config.toml
num_hidden_layers = 14
hidden_size = 192
n_experts = 96
experts_per_token = 3
d_expert = 96
d_shared_expert = 0
hidden_act = "geglu"
moe_layers = [4, 5, 6, 7, 8, 9, 10, 11, 12, 13]
router_score = "softmax"
normalize_top_k = true
routed_scale = 1.5
balance_loss = 0.00214
balance_bias = false
router_z_loss = 0.0001
router_noise = 0.05
n_groups = 8
groups_per_token = 2
init_std_router = 0.00908
lr_router = 0.00156
vocab_size = 16384
norm = "rmsnorm"
norm_eps = 1e-05
tie_word_embeddings = false
optimizer = "muon_variant"
learning_rate = 0.0112
beta1 = 0.95
batch_tokens = 65536
max_seq_len = 1024
train_tokens = 452800000
max_steps = 6910
dataset = "wikipedia_en"
Below are experts of layer 6 (counted from 0) of a mixture-of-experts language model. Rows are named router (the router's row for the expert), gate (a neuron's input weights, with its number), up (a neuron's input weights, with its number) and show model dimensions 64-127. Each number is 128 + 32 x the weight over its row's rms, rounded and kept within 0 to 255.
After each expert's rows: "mostly gets" lists some tokens that are sent to it at least half of the time. This comes from a sample of Wikipedia text that the model never trained on.

# expert 13
router [145 114 163  91 172 200 117  91 117 101  85 112 144 115  94 160 112 215 128 169 133 151  80 135 172  82 150 155  73 126 113 122 131 150 127 100  99 113 131 190 136 175  87 137 124 149 123  99 124 151 114 124 140  64 201 122 164 112 149 140 161 107 149 133]
gate0 [132 142 113 107 166 150 167 142 122 125  78 100 190 194 184 188 133 197  52 110 103 128 115 156 113  93  84 110 165 132  92 159 125 192 153 177 151 109 130 180 139 172 110 123 128 139  91 126 165  82  47  89 125 110 194  45 139 129 180 139  87 135 119 122]
up0 [156 111 115 153 140  53  87 111 120 126 206 125 144 114  48 142  91  83 190  92 153 162 133 187 118 126  89 140 184  72 168 127 129 116 158 122 117 201 169 162  98  87 131 103 131 104 115  84 133 155 210 184 136 116 113 174 134 109 111 155 139 178 143 148]
gate1 [128 128 123  94  94 117 126 122 128 138 111 137  92  98 171 138 133 171 125 171 123 119 102 168 151 112 110 109 164 167 150 134  91 215 143 113 102  98 177 127 125 134 111 141  79 135 116 154 114 150 168 145 136 144 182 170 174  77 168 107 143 128 113  99]
up1 [169 119 142 166 201  95  66  95  98 158 156 148 163  96 115  89 175 148 157 118  88 111 157 145 145 119 179 145 188 143 159 144 137  74 111 146  88 162 120 110 104 137 150 123 113 144 175 150 104 172 151 100 180 157 125 135 112 132 118  89 101 112  91 147]
gate2 [166 144 142 103 101 176 136  86 130 133 164 195  73 168 142 170 110 140 148 101 113  45 131 188 141 125 126  96 158 117 112 151 126 143 146 136 118 131 132 123 170 119 103 129 156  72 113 166 140 123 121  86 220 180 140  79 107 109 183 176 138  59 128  90]
up2 [191 139 187 106 135 131 145  95 190 134 115 172 115 123  92 157 145 123 123 140 138  56  99 182 167 151 133 117 157 137 109 145 154  91 127 116  60 141 134  95 161 158 114  68 173 111 149 121 163  97 170 102 137 190 146 116 104  89 125 127 160  92 119  76]
gate3 [139 101 166 109 135  88 198 133  71 106 160  88 103 142 183 113 133 163 152  83 171 140 115 127 147 109 166  88 114 142  95 101 126 172 118 107 156 124 126 169 136  81 120 148 164 178 119 178  98  75 108 152 106 129 153 195 147 105 110 115 186 154  72 103]
up3 [114 128  98 170 116 157 129 117 158 130 140 168 103 118 181 124 114 176  90 133  71  89 192 102  96 120 144  73 150 124 193 132  83 146 159 128 105 122 122  54 110 149  89  98 159  97 167 118  82 149 201 111 119 192 111 180  83 114 162 141 126 164 158 105]
gate4 [115  84 171  67 127 195 152  90 136 180 154 102 140 130 163 120 129 138 171 139 130 154  95 152  71 122 150 193 161  82 123 175 147 119 187 142 103 165 116 136 116 122 139 165 130 141 126  99 118 117 111 134 168 125 106  94 138 135 112 147  84  72 137 144]
up4 [141 128 135 168 133 100 103 153 119 108 153 121 116 132 114 119 183 114 171 111 117 120 174 158  82  99  84  97  58  95  96 116 143  97 118 106 209 138  87 112 141 130 105 124 137 126 171 153 201 127 141 115 125 149 155 124  85 117 161 156 154 115 135  99]
gate5 [ 44 146 126 116 106 153 144 120 100  79 133  98 198 171 136 178 117 112 125 158 145 131 147  94 104 121 162  68 135 105  84  98 148 162 107 114 117 143 134 118 120 139 124 131  98 145 122 138 116 166  41 103 168  84 125 141 101 116  83 107 186 169  92  78]
up5 [117 135  73 126 118 123  95 118 137 114 130 139  83 102 106 144 141 120 157 149  90 117 155  95 161 104 182 184 101 119 147 171  36 110 120 136 149 122 131  76 111 109 131 201 135  53  94 114 115  56 150 155 107 111 181 152 106 157 144  92 109 106 155 158]
gate6 [138  84  91 151 161 119 124 150 176 120  78 125 195 136  72 157 181 193 145 101   0 159 109 136  76 124 103 112 103 128 119 133 116 132 147 148 112 137 105 159  60 129 135 197 104 140 133 157 140 147  92 129 106  94  72  80 126 131 137 111 125 115 110 125]
up6 [173 160 182 127 153 136 159 180 143 138 144 175 140 108 161 109 110 148 137  91  77  93 137  98 161 137  87 128 118 112  80 131 162 154 143  94 106 143 129 141 153  83 146 116 133 111 175 108 161 160 137 109 107  93  79 129  77 141 102 135 100 157 133 142]
gate7 [128 125 179 129 111 159  78 151  57 143 103  86 172 106 121 141 113  94 151 118 104 180 116 123 147 223 112 113  89 110 159 127 173 114 148 172 105  88 183 174 146 184 136 136 130 145 184 133 166 106 136 128 130 156 137 120 148  66  98 124 110 121 127 113]
up7 [126 145 158 185 127 129 126 115 113 131 194 182 119 104 113 105 137  82 148 117 162  86 167  66 157  77 107 166 156 127 176 149 103  78 129 131 195 133 102 120  88 140 151 115 171  97 105 185 116 159 128 191 143 199 110 143 156 105 162 109 119 124 167 113]
mostly gets: "astic", "re", " Marqu", "ber", "otter", "over"

# expert 19
router [140 108 149 122 169 110  77  91 156 119 134  95 130  87  87 169 121 157 180 180 123 156 124 116 137  77 139 160  89 199 123 146  97 117  77 214 116 106 143 195 166 128 110 179 144  97 145 111  97 160  90 181 110 105 185 206 130 114 189 196 145 170 154 122]
gate0 [125  82 139  95 135 103 138 112 143  97 153 150 116 148 118 155 133 113  84 159 113 177 129  66 139 124  69 130 103 152 136 120 136  94 118 148 121 120 106 102 147  75 188 112 157 142 112 181  59 142 173 134  91 145 113  46 118  96 139 161 112 116 183 180]
up0 [120 103 108 118 139 134 145 107 116 140 170 155 118 150  78 155  92 106 127 155 122 148 164 113 113 102  94 123  96 153 110 139 146 131 108 144 100 143  81 109 150 101 177 162 145 128 130 125 127 122 156 118 115 105 144  97 118  87 131 151 117 126 182 178]
gate1 [161 173 120 121 166 141 137 121  72  76 146 133  81  64 143 135 115 148  85 117  71 150 124  96 120 129 160 151 148 131 181 172 135 106 100  99 211 152  67 158 156 115 127 105 163 133  79 138 101 155 138 132  93 122  67 133 158 108  80 158 121 145 191  68]
up1 [156  58 110 126  66 127 150 192 125 142 135 154 193 162  82  99 166 101 175 129 131 131 133 154 146 140 116 108  99 151  88 145 162 144 179 125  94 110 163 161 127 154 115 109  79 158 166 134 200  72 101 119  94 140 135 122  91 138 139 137 177 188  69 186]
gate2 [ 55 168 119 156 158 164 112 150  96 152 161  96 200 146  81 123 105 147 168 140 154 136 170 137 151 125 175 103 163  82  98 134 122 148 122 100 124 124 149 138 133 120 175 116 150 102 114  84 154  55 147 159  89 219 168 113 179 163 221 144 136 181 171 147]
up2 [114 187 127 140 115 202 113 133 119 152 142 155 204 156 135 156 128 118 135 140 173 153 151 141 176 121 187  98 164 113 140 126 144 191 146 123 159 116 165 189 136 155 146 113 150 151  88  86 103  56 153 105 118 186 143 111 161 174 239 148 138 190 165 134]
gate3 [141  84 132 124 109 120  92 140 158 213 107 165 136  81  42 113  82 153 146 175  96 188 133 134  55  77 148 120  96 150 145 113 108 151  79 106 170 152  93  84 125 169  98 133 149 107 165 107 101 148  67 134 104 115 146 133  91 126 111 176 100 119 121 102]
up3 [149 193 112 108 127 124 109 118 161  89 148  73 116 185 186 119 158 103 108  93 165 137  76 151 208 180 103  92 166 120 145 149 164  93 131  95 114  93 152 131 135  92 145  99 160 162  96 181 165  98 213 129 156 105 109 114 160 125 103  37 147 123 161 124]
gate4 [148  75 168 133  98 149 145 142 107 122 122 130 131 113  97 169 155 171 128 114 133 133 154 102 121 118 124 118 119 114  53 215 152 161 145 142 146 162 161  87  87 148 152  70 157 110  89 100 128 167 155 129 165  99 150 193 119  79 151  93 105  58 158 158]
up4 [ 78 214 111 178 138 137 140 128 203 171 100  80 133  93 121  66 125 142 152 209 112 117 100 167 123 128 141 213 114 112 170  18  82 104 117  11 130 100 120 125 133  94 134 186 135 136 188 118 101 103 116  95 109 162 139 103 169 180 118 157 140 169  94 115]
gate5 [110 130 135 105  62 187 129 126 144 151 145 124 125  94 176 102 133 131 163 104 160 142 121  55  85  85 120 112 152 121 172 117 114 127 129 105 138  91 224 161 128 142 106 193 131  85 139  56 196 104 114 150  78 104 136  83 147  79 162 153 160 147 168 122]
up5 [ 90 119 163 123 154  65 134  89  84 134 160  66  75  91 130 178 149 109 129 133  85  95 132 119 128 118 154 127 111 151 120 121 117 202 115 174 180 143 111 145 143  86  79  44  84 132 140 155  78 188 161 108  92 109 154 159 112 111  74 126 154 155  63 132]
gate6 [112  76  71 145  90  96  89 122 118 180  92 104  92 164  60 186 171 135 105 145 127  83 143 121 100 140 177 158  89 132 137 113 139 178 129 120  85 165 120 123 101 118 113 167 100 169 146 122 111 179 104 149 126  73 153 135 155 151 141 114 141 114 109 113]
up6 [ 57  58 113 103 101 110 134  89 141 121 106 141  95 109  85 128 122 117 100 103  79  86 126 179 150 153 112 181 116 116 139 130 130 156 140 107  43 123 148 144 125 106 101 173  56  98 117 113  91 118  81 161  84  79 128 126 154 130 112 159 161 118 114 133]
gate7 [142  64 121 168 152  97 145  87 131 147 172  99  52 121 153  79 187 130  63 124 152  61 143 142 129 129  98 145  40  67 142 144 138 175 183  71  92  71 144 136  90 156 139 153 139 103 131 115 136 124 157 130 154 161 101 100 131 105  94 146 161 112 151 180]
up7 [102 104 124 156 108 188 144  53 150 147 207  55  98 128 166 100 159 131  94  99 108  67 113 162 136 153 103 149 115 112 158 130 152 132 146  65  95  70 114  82  96 152 123 153 110  97  93 112 156 109 133 149 163 145 125  83 162 155 116 158 178 131 172 194]
mostly gets: "\n\n", "==E", "==S", "==P", "==C", "==M"

# expert 12
router [152  58 166  92 115 110  86  63 193 127 132 153 132  99 105 136 111 161 154 137 149 137  73 124 187  96 114 144 117 167 122 148 132 120  90 165 124 122 137 173 158 122 126 142 127 115 143 138 151 133 121 127 116  71 168 127 134  79 177 181 133 157 178 116]
gate0 [176 182 107  94  89 133 126  82 116 123 154 116 158 128 182 142 130 123 148 123 117 164 127  73 141  82 136  87 170 142  70 161 111 105  88 119 139 101 172  92 213 176 148 148 125 168 148 206 134  63 126 109 148 146 131 135 137 121 178 111 158 105 121 137]
up0 [127 138 122  87  81 176 121 140 122 126 115 115 175 138 136 154  88 100 173 156 167 137  87  96 126 160 155 118  89 171 106 208  91 104 108 120 131  96 134 150 105  76 165 131 139 161 125 149 159 141 150 170 106 119 145 115 128 161 132 103 170 154 154  94]
gate1 [220 140  82 143 153 111 134 166 103 108 136 142  31 129 139 132 128 112 137 100 137 116 106 143 116 127 124 119 134 185 120 128 106 154 150 140  69 148 173 101 122  83 181 145 130 145 158  86 188 170  86 114  88  76 142 122 154 177 138 172 166 181 133 130]
up1 [213 108 134 146  93 106 109 174 110 148 127 152  41 136 151 155 130  98 164 190 169 119 117 109 110  93  82 134 150 108 144 108  79 159 139 140  50  96 157  53 108 119 174 191 110 125 147  86  96 166 110 122  87  72 113 152 109 172 159 104 211 114  97 190]
gate2 [106  95 108  91 122  92 123  84 137  70 216 147 120 101 115 133 156 149 102  80  74 187  95  99 138 131 159 120 106 139 189  98 153 111  69  66 198 100 126 142 112 122 148 140 190 124  93 114 105 160 120 161 111 102 159  82  89 106 121 166 103 130 112 161]
up2 [159 141 116 144 100 127 146 177 117  90 120  81 123 182  87 121 128 108 124 119 111 143 202 152 120 166  86 114 127  93 124 156  97 127 168 178 174  83 119 147 137 155  62 113 138 121 114  96 151 129  93 168 172  98 106 197 106  99  99 155 114 147 138 143]
gate3 [ 88 129  69  68 114 124  88 148 128 165 115 151 110 125  99  76 149 107 132  97 108 123 182  68 129 131 111  82 141 194 152 104 128 118 159  96 114  97 148 135 105 161 189 124  95 121 106 159 141  94  99 150 104 155 129 134 173 107 188  64 135  95 114  98]
up3 [178  94 179 184 119 141 134 156 148 117  97 125 173  86 170 159 116 152 108 160  99 126 108 193 174 102  88 193 165  42 102 135 130 132  96 151 140 146 105 159 142 154  89 156 128 131 163  80  67 163 178 125 111  94 123 141  95 114 109 199 153 146 177 204]
gate4 [ 99 223 113  90 125 145 131 129 156 169 108 166 150 122  92 162 133 115 115 105  66 176 125  32 148 130 151  65 113  71 171 113 132  65 156 133 166 110 118 126 139 145 123 107 142 134 157 118  91 120  74  75  87 172  85 119 149 194 136  94 107 162 148  99]
up4 [163  89 165 121 148 100 122 162  94  86 171 147 167  90 105 114 172 154  70 138 114  63 170 159 103 135 114 153 158 207  78  89 118 136 144 110 134 144 195 124 126 107 105 172 111  62 132  99 149 113 107 132 132  74  72 167  69  71 151 197 145 115 109 174]
gate5 [ 95 213 113  99  93 137 137  80 170 105 152  53  60 165 128 164 179  96  47  80  89 154 144 155 137 123  94 112 140 156 103 159 167 105 156 140 129 146 144  97  88 124 150 133  66 185 187 138 101 152 112  95 126  62 155 113 119 105 127 119 156  91 126 153]
up5 [186  95 115 161 129 101 165 103 108 103 100 162 143  94 153 111  89 182 165 210 195 145 157 113 150 170 149 127 109 123 145 126 103 125 125 116 122 120 152 148 185  90 106 154 216  76 137 122 149 159 117 164 156 172 133 172 106 149 164  83  89 127  70 140]
gate6 [108 130 150 105 124  96 110 153 122 131 124 161 103  72 143 149 125 159 179 117 109 137  65  84 173  86 146 166 176 158 122 126  99  69 135  31 152 167  68 165 113  70  93 134 189 154  88 161 122 125 172 129  45  70  83 155  87 125 132 109 109 137 126 107]
up6 [139 169 163  95 131  93  89 118 101 146 125 130 138  84 147  76 145 130 165 145  75  52  91 112 163  98  96 138 181 102 101  75  78  50  90  84 194 123 138 156 162  98  77  83 154 151 116 108 118  85 192 121 115 120  95 163  98 148 142 141  74  84 118 117]
gate7 [ 74 138 131 163 119 116 173 101 155  94 131 126 123 164 209  92 125 146 175  98 120 160 114 103 188 137 112 170  94 102 100 109 107 113 107 158 133 155 156 188 151 175 160 101 103 180  80 119  70 119 140  92  81  87 106 134 118  88 141 146 134 120  28  84]
up7 [142  63 123 144 111  98 115 101 106  88 116 113 121 126 171  95 117 116 153 106 126 164 127 114 156 190 126 156  74  76 102 108  93 166  82 119 133 183 160 154 188 136  89  98 110 139  84 136 110 124  85 121 115 131 126 115  97 114  90 143 109 125  49  81]
mostly gets: "| ", "\n", "| Win | ", "- Full name:", "| September "

# expert 0
router [149  72 145 125 116 135  79  78 133 112 126  93 107 115  85 175 116 127 161 180 163 151  93  77 184 132 148 176  93 163  85 168 122  94  96 175  93  86 111 202 148 121 131 136 139  86 149  75 120 159  79 124 100  83 128 188 164 120 160 197 166 143 180 107]
gate0 [126 138 114  78 136 110 160 116 160 169 121  69 140 145 169 132 125 155 133 109  74  83 123  95  95 155 132 151 136 107 109  96 104  79 146 122 136  78  87 154 119 127 120 104 183 115 155  94  92 158 150 150 126 175 135 137 134 113  57 122 195  69 100 104]
up0 [178 171 132 112  94 205  80 119  63 104 138 158 124 119 135 139 131 134 141 171 154 115  98 132 118 139  67 193 109 122 109 171 146 181 168 130 105 191 122 110 162 113 125 147 181  37 219 155  91 126  95 198 176  99  66 163 133 152 196 123 128 139 144 164]
gate1 [ 79 191 191 101  72 125  78 165 146 126 127  98 166 146 111 112 153 111 138 134 158 120 102  71 149 102 103 136 134 136 145 135 150 104 114 142 128 102  88 144 190 157 163 112 122 143 127  90 112 159 127 117 156 188 179  95 105 183 146 144 112 101 133 102]
up1 [118 168 151 112 120 112  60 124 106 111  78 170 154  93 132 113 134 114 150 123 117 149 146  42 136  86  93 131 196 146 162 124 119 110 113 125 116 133 110 130 163 233 115 152 152 159 144  85  84 127 106 101 152 169 127 105 113 140 193 131  56  64 129 106]
gate2 [116 149 116 138 106 155 192 137 158 118 111 219 122 110  83 143  67 200 172 187 115 101 142 124 125 122  86  89 162  78 172 144 112  94 122 128 104 164 109  46  97 130  98 138 165  88 151  62 140 167  76 114 145 160 205 164 149 174 113 126 120 113 143 129]
up2 [ 87 139 148 199  94  59 144 148 107 113  88 134 108  88 104 170 102 158 138 132 125 145 130 151 115 119 127  94 140 125 135 162 124 163 180 163 122 182 110  12  80 192 124 139 129 140 169 138 105 148  64  92 117 132 133 123 168 117 113 105 116 111  61 107]
gate3 [119 149 119  73  87 118 115 129  94  79  95 159 102 109 129 172  99 131 100 113 188 161 121 113 123 120 132 114 126 143 140 118 123 114 104  92  88  50  85 112  26 144 181 106 102  99 119 130 185  97 112 152  77 118 113 124 143  90 149 154 176  69 143 133]
up3 [110 193  72 137 117 123  92 116 122 172 107 176 144  95 105 152 161  75 110  96 152 103 135 113 120 155  58 177 119  93 146 176  82  89 122 114 151  99 109  95  94  79 123 129 105  78 112 128 133 180 111 157 123  97  86 118 125  64 143 178 139 101 161 133]
gate4 [141 135 132  92 104 105 155 124 147  95 110 115  86 129 173 146  60 201 136 104 129 116 110  98 128 159  82  83 176 169 120 143 132 114 168  87 174 121 107 161 161  80 151 139  94 111 137 143 161 142 122 176 167 103 115 186 103 162 164 135  87 150 125 145]
up4 [139 143 155 127 107 183 136 110 110 165 143 137 187 159 130 118 151  82 115 176 129 157 123 184 124  79 131 183  99  91 112 143 118 144  79 179 146 115 101 142 130 154 115 126 162 124 133 105 111 128 143 127  79 128 139  79 165 111 121 128 145 114 147  87]
gate5 [111 126 169 107 138 134 111  90 138 151 138 136 220 113  98 151 105  98 114  87 188 164 123 129 165 152 130 140 144 156 107 146 167 162 185 110 123 127 121  85 112  58 117 102 116 141 116  91 183 122 140  79 134 147 208 150 132 140 145 146 109 159 122 148]
up5 [103 144 112 174 108  72  89 112 132 129 112  92  97 141 159 120 143 135  74 163 106 121 167 144 101 118 171 126  73 107 108  78  87 103 121  99  80  93  76 107 122 207 184 162 114 127 183 134 112 176 108 148 135 138  94 108 108 157  96 102 102  83 105  78]
gate6 [142 123 134 125 179  94 178  94 100 128  87 119 138 109 112 148 100 146 119 153  93 172 198 127 183  81 134  69  84 148 109 134 120 166 133  68 154  55 116 126 129 160 191 133 184 126  97 163 156 133 144 120 136 128  85 141 130  94  85 107 146 143 162 124]
up6 [ 95 136 121  96  49 106 139 163 110 123 173 168 119 129 103 156 146 136 153 138 150 103 102 151 172 129 127 160 145  98 131 131 165 147 118 143  65  90 120 140 149  78  56 129  78  92 123  81 112 135 160 163 122 110 126 123  77 112 103 121 172 131 107 135]
gate7 [151  89 139 155 143  73  97 129 166 127 173 158 161 172  72 112 134 148 114  89 134 123 166  68 160 115 122 155  79 177 111 125 127  71 110  99 136 111 120 156 155 116 156 121 106  91  94 106 120 172 184 167 127 132 166 142 169 140 150 163 167  96 113 105]
up7 [140 106 116 138 135  96 112  98 169 125 191 161 206 125 103  76 140 168 112 111 133  93 149  65 135 154 154 172  95 158  98 136 130  63 131  70  72 100 149 132 166 110 159 156 120  86  64 170 125 134 150 149 141 130 154 111 127 142 138 122 153  81  95  70]
mostly gets: "1", "2", "- Built", "- Clade"

# expert 2
router [132  80 129  92 144  86  91 109 119  97  96 100 169 133 101 167 138 149 135 135 240  63 137 114 179 114 109 144 129 162 115 193 103  90  84 167  95  81 156 150 160 105 109 159 109 100 163  59 122 153 106 116 117  90 158 133  86  76 157 183 135 151 146  84]
gate0 [ 80  91  85 130 154 147  66 174  68 130  87 176 124 125  63  76 156 133 189 104 145 113  67 118 102  72  91 143 124 168 160 145  74 121 117 173 132 102 119 117 137 176  96 121 129  81  99 138  88 149 141 180 139 110 170 158 134 107 179 117 138 126 158 113]
up0 [140 146 181  91 124 168 133  63 207 142 154  90 124 103 124 174 148 149 102 148 105 107 169 129 127 172 177 115  52  94  89 132 153 151 172  86 127 147 151  95 225 123 220 125 102 161 165  78 149 136 139  36 119 111 121 133 175 150 145 136 100 134 132 111]
gate1 [170  86 171 147  91  96 108 133 123  72 118  58 145  93 106 178 127 127 175 119 124 111 139  86 151 144 197 138 162 156 125 153 136 144 129 219  98  82 174  98 162 111 131 117 117  82 170  97 118 167  68  82 164  93  92 107 120 127 128 106 124 160 156 113]
up1 [160  87 160 150  96 160 101 126 119  77 138  92 146  93  90 169 156  61 132  96  83 120 189 146 118 153 196 121 192 114 138 149 132 163 145 153 115 113 161  80 145 152  97 116 103 125 164 130 143 149 102  80 134 172  94 102 135 133 142 123 109 164 112 119]
gate2 [171 135 169  92 158 170 109 156 158 102 120 107 135  87 171 144 147  87 109 134 198 114 172 109 208 107 111 167 179 136 168  94 139 105  83 129 144 102 115 160 141 140 133 105 115 101 150  93 159 104 137 167  90 156 141 187 117 139 114  94 137 167 172 118]
up2 [128 124 122 147 115 133 191  93 134 122 154 117 115 136 105 160 139  98 146 175  82 153 143  70 138 139 142 159  89 102 117  92  55  49 129  90 121 117 141  69 136 111 126 130 185 124 108 125 118 134 124 156  86 105 117 109 130  92 113  81  80 124  73 150]
gate3 [112 174 105 138 158 115 130 113 146 169 165  65 104 110 141 122 111 125 172 153 144 107 122 147 142 123  86 102 163 155 136 157 110 139  52 124 124 129 125 171 134 127 111 212 112 155 185 124 136 137 181 123 117 132 191 123  86 161 225 151 116 135 138 113]
up3 [169 150 171 107 119 138 135 119 131 134 176  87  97 159 135 113 128 128 112 128 133 177  72  99 159  69 152 141  98 251 128 138 124 185 108  75 126 136 159 142 108  75 116 137 159 119 130 139 125 160  51 104  64 143  90 131 120 107 109 171 159 108 105 106]
gate4 [181  43 179 111 118  96 142 173 106 155 113 133  60 162 173 133 123 154 105 136 119 128 153 139 149 130 120 133 119  74  76 117 148 134 134 168 184  99  90 159 188 156 111 106 123 172 181 100 155 143  67 187 132 112 176 137 132 118 105 113 185 156 137 155]
up4 [127 150 128 149 101 138  98 101  91 156 225  84  89 114 146 101 119 114 117 105 162 131 100 103 119 126  93 138 133 177  97  67 112 153  78 141  70  93 141 115  97  89 139 138 147 133  71 152 150  92 152 126 150 110 128 134 157 136  92 161 142 106  86 109]
gate5 [115  91 139 111 106 102  91 114 211 191 130  51 116 126  87 121 178 151 173 151 150 120 130 131  80 140 127 166 112 182  95 119  75 145 122 134 142 172 134 160 123  97 104 130 120 106  92  84 132 170 151 156 103 129 138 117 106 161 162  75 193 165 202 154]
up5 [135 193 172 144 107 157 121 104  55  97 133 146 166 102 109 118 159 155 109  95 187 124 160  51 143 117 152 154 112 150 163  86 173 131 151 175 162 139 104 165  89 153 133 203 131 113 105 124  61 166 193  89 125 103 144 137 107 124 122 140 101 133  67 145]
gate6 [194 119  70  48 146 120 142 124 111 108 113 116 121 103 122 106 132  95 169 180 140 173 131  79  72 135 125 140 159 114  94 130 172 164 100 165 167 173  69 143 110 105 100 158 116 186 148 152 108  98  99 126 164 154 173 157 127 121 107 172 126 204 138  99]
up6 [156 123 139  91 132 143 166 129 145 104 130 102 115 141 164 128 178 118 161 149  92  98 113  83  90 183 130 105 103 122 111  98 172 184 129  93 124 189 109 105 148 111 119  61 173 189 147 132  87  84 155 100 105  98 100 129 165  89 136 131 134 144 112  81]
gate7 [ 74 123 164  99 119 168  79  89 179  90 136 170 171 103 129 155 135 102 129 161  96 143 105 109 126  75 135 152  98 142 119 126 137 102  82 120  93 154 163 141  74 131 124 141 112 103 142 100 121 136 180 151 116 146 152  78 128 122 114 117 155  85 181 159]
up7 [ 87 184 112 166 129  42  66 126 130 180  90 132 176  92  67 128 110 126 100 150 113 138 112 172 128 105  95  61 135 147 149 103 113 192 173 122 164 127 118 120 123 166 112  83  87  95 103  99 109 147 164 198  72 169 153 179 102 115 147 116 173  69 120 180]
mostly gets: " League.", "'.", " (Note:", "les.", "ine.", "| Chart ("

# expert 5
router [165  62 155 117 134 126  81 124 121  97  96 140  98 135  97 185 106 133 149 190 186 132 119 138 144 141 137 142  76 155 100 153 136 114  69 192 124  97  90 184 130 117 112 169 141  80 141  78 118 135  87 125 113 121 131 202 149 119 147 186 140 123 171 129]
gate0 [138 148  85 165 142 112 101 163 104  90 111  99  77 130 199 137  79 116 124 147 184 130  79 117  99 191  52 161 120 123 128 149 129 118 161  91 108 186 147  64 157 132 112 133  95  61 136 123 121 118  89 128 189 234 101 156 159  81  85 142 108 188 122 155]
up0 [107 127 175  96 148 155 143 156  97 123  68 141 131 156 125 105 160 188  89  99 117 151 167 106 151  78 195 116 130  80 125  94 140 143  70 207 124  67 121 200 133  96 152  92 142 181 120 149  71 118 166 112  55 115 113  81  70 145 145 111 159 111 155 127]
gate1 [103 117 184 104 140 101 148 212 153 107 142 144  98  86  97 124 100 133  92  74 144  83 111 151  92 122 149  91 129 113 142 135 117 115 106 134 126 135 141 100 143 186 138  63 199 130  99 162 110 152 132 109 126 139 114  94 110 103 173 103  63 125 148 130]
up1 [124 142  51 132 128  96  89 157 115  94 141 100 182 138 159 120 140 144 137 177 113 100  88  96 150 107 102 105 147 137 140 108 148 115 174 136 188 167 104 206 113 103 129 147  96 171 150 104 124  73 114 145 100 109 186  81 164 138 147 118 128  96 120 178]
gate2 [151 106 107 146 114 113  91 105 108 175 207 120  84 131 114 139 163 135  77 138 197 148 178 135 131 151 142 117  88 130 154 148 159 195 127 107 115 115 133 141 111 131 114 150 161 124 124 122  68 103  89  89 137 119   9 177 128 113 117 139 179 128 194 136]
up2 [114 155 148 114 128 159 154 128  90  96  53 169 161  88 105 123  96  91 147 115  45 110  87 146 103  69 100 132 134 198  87 122 109  73 144 166 119 112 139 107 123  90 130  91 137 163 134 162 155 103 103 147 153  94 200 105  97 134 102 108 113 132  85 111]
gate3 [ 89 100 168  94 169 163 167 154 125  58  61 118 114 125  69 123 154  99 174 186 104 107 101 133 118 155 138  97  92  95 150 121 120  89 145 141 215 175  88 110 187  87 107 101 108 101 137 151  78 161 122 161 191 129 176 116  88 138 145 141 159 108  97  91]
up3 [109  78 170 109 138 137 124  97 151  53 105 128 134 139 118  83 220  98 161 160 148 127 124  84 148 150 122 127  46 116 143 197 133 158  97  94 161 146  96 139 132  79 147 117  80 103 131 129  93 183  98 136 172  92  94 129  75 121 139 132 134  88 111  56]
gate4 [201 125  91 149 120 152 178 134 122 110 116 176  97 125 157 138 115 135 137 135 109 143 164  77  71  58 161 151 162 146 161 112  70 177 131 102 121 135 120  78 137 109 114  95 172 143 120 163 130 185 169  82  88  73  86  76 135  86 118 142 148 161 109  98]
up4 [ 87 164 160 104 145 158 121  92 173 144 156  71  88 126 109 126 147 123 105 108 148  93 168 110 194 195 127 146 139 105  89 166 217 113 107 105 190 118 115 110 123 129 123 127  95 172 141 134 145  75  91 178 142 164 141 149 120 179 115 133  77 159 114 134]
gate5 [121 126 144 140 151 167 154 167  75 104  57  83 109 105 168 133 112 113 212 186 166 108 116 128 119  94 149 168  87  93 107  96  79 135  91 114 111 166  44  82 168 155 143 109 126 114  95  75 108  96  94 118 187 102  92 121 156 134 103 143 112  85 116 130]
up5 [133 126  97 174  74 139 132 147  97 145 224  89 109 141 120 137 139 159  83 123 170 112 165 137 142  88 128 110 116 158 123  54 194 147 115  68  92  81 158 115 118 158 126 154  45  97  97 127 122 156 117 104 108  90 109 108 142 132 144  89 120 193 102 157]
gate6 [172 130 152 127 145 133 131 138  97 165 126  40  73 119 186 125 159 164 133 132 136 161  61 109 102 133 139 115 149 173 137  85 159 109  84  81 115 183 187 148 118 109 129 149 128  94 107  82 181 147 167 167 178 109 148  67 123 124  88 173 129 187 152 160]
up6 [146 136 136 142 125 143 101 111 128 189 142  37  85  75 157 158  97 160 119 137 143 116 105 145  76 133 150 149 163 108 100  65 113  77  84 109 129 142  74 128 126 139 135 137 148 121 168  71 137 177 175 133 124 140 116  89  79 105  81 145  89 158 141 156]
gate7 [154 140 200 125 114 132 118 224 151  89 182 126 180 133 125 164 121 169 137 152 116 117 132 159 110  88 105 107 101 192 133 147 126  93 115 125 156 170 134 151 183 128 129 175 146 124 110 111  96  98  99  96 133 161 117 140 143 144 119 140 125 114  98 124]
up7 [114 119 108 132  99  82 128  84  87 129  95 128  94 159 116  89 175  92 149 156 142 122 108 129 159 129 140 108 139 116 158 137 107  95 135  97 126 156 134 145 108  97 163 126  89 127 117  97 122 165 104 175 147  98 142 181 114 136 109 134 124  83 173 113]
mostly gets: "1", "==History==", "2", "In ", " (age ", " early "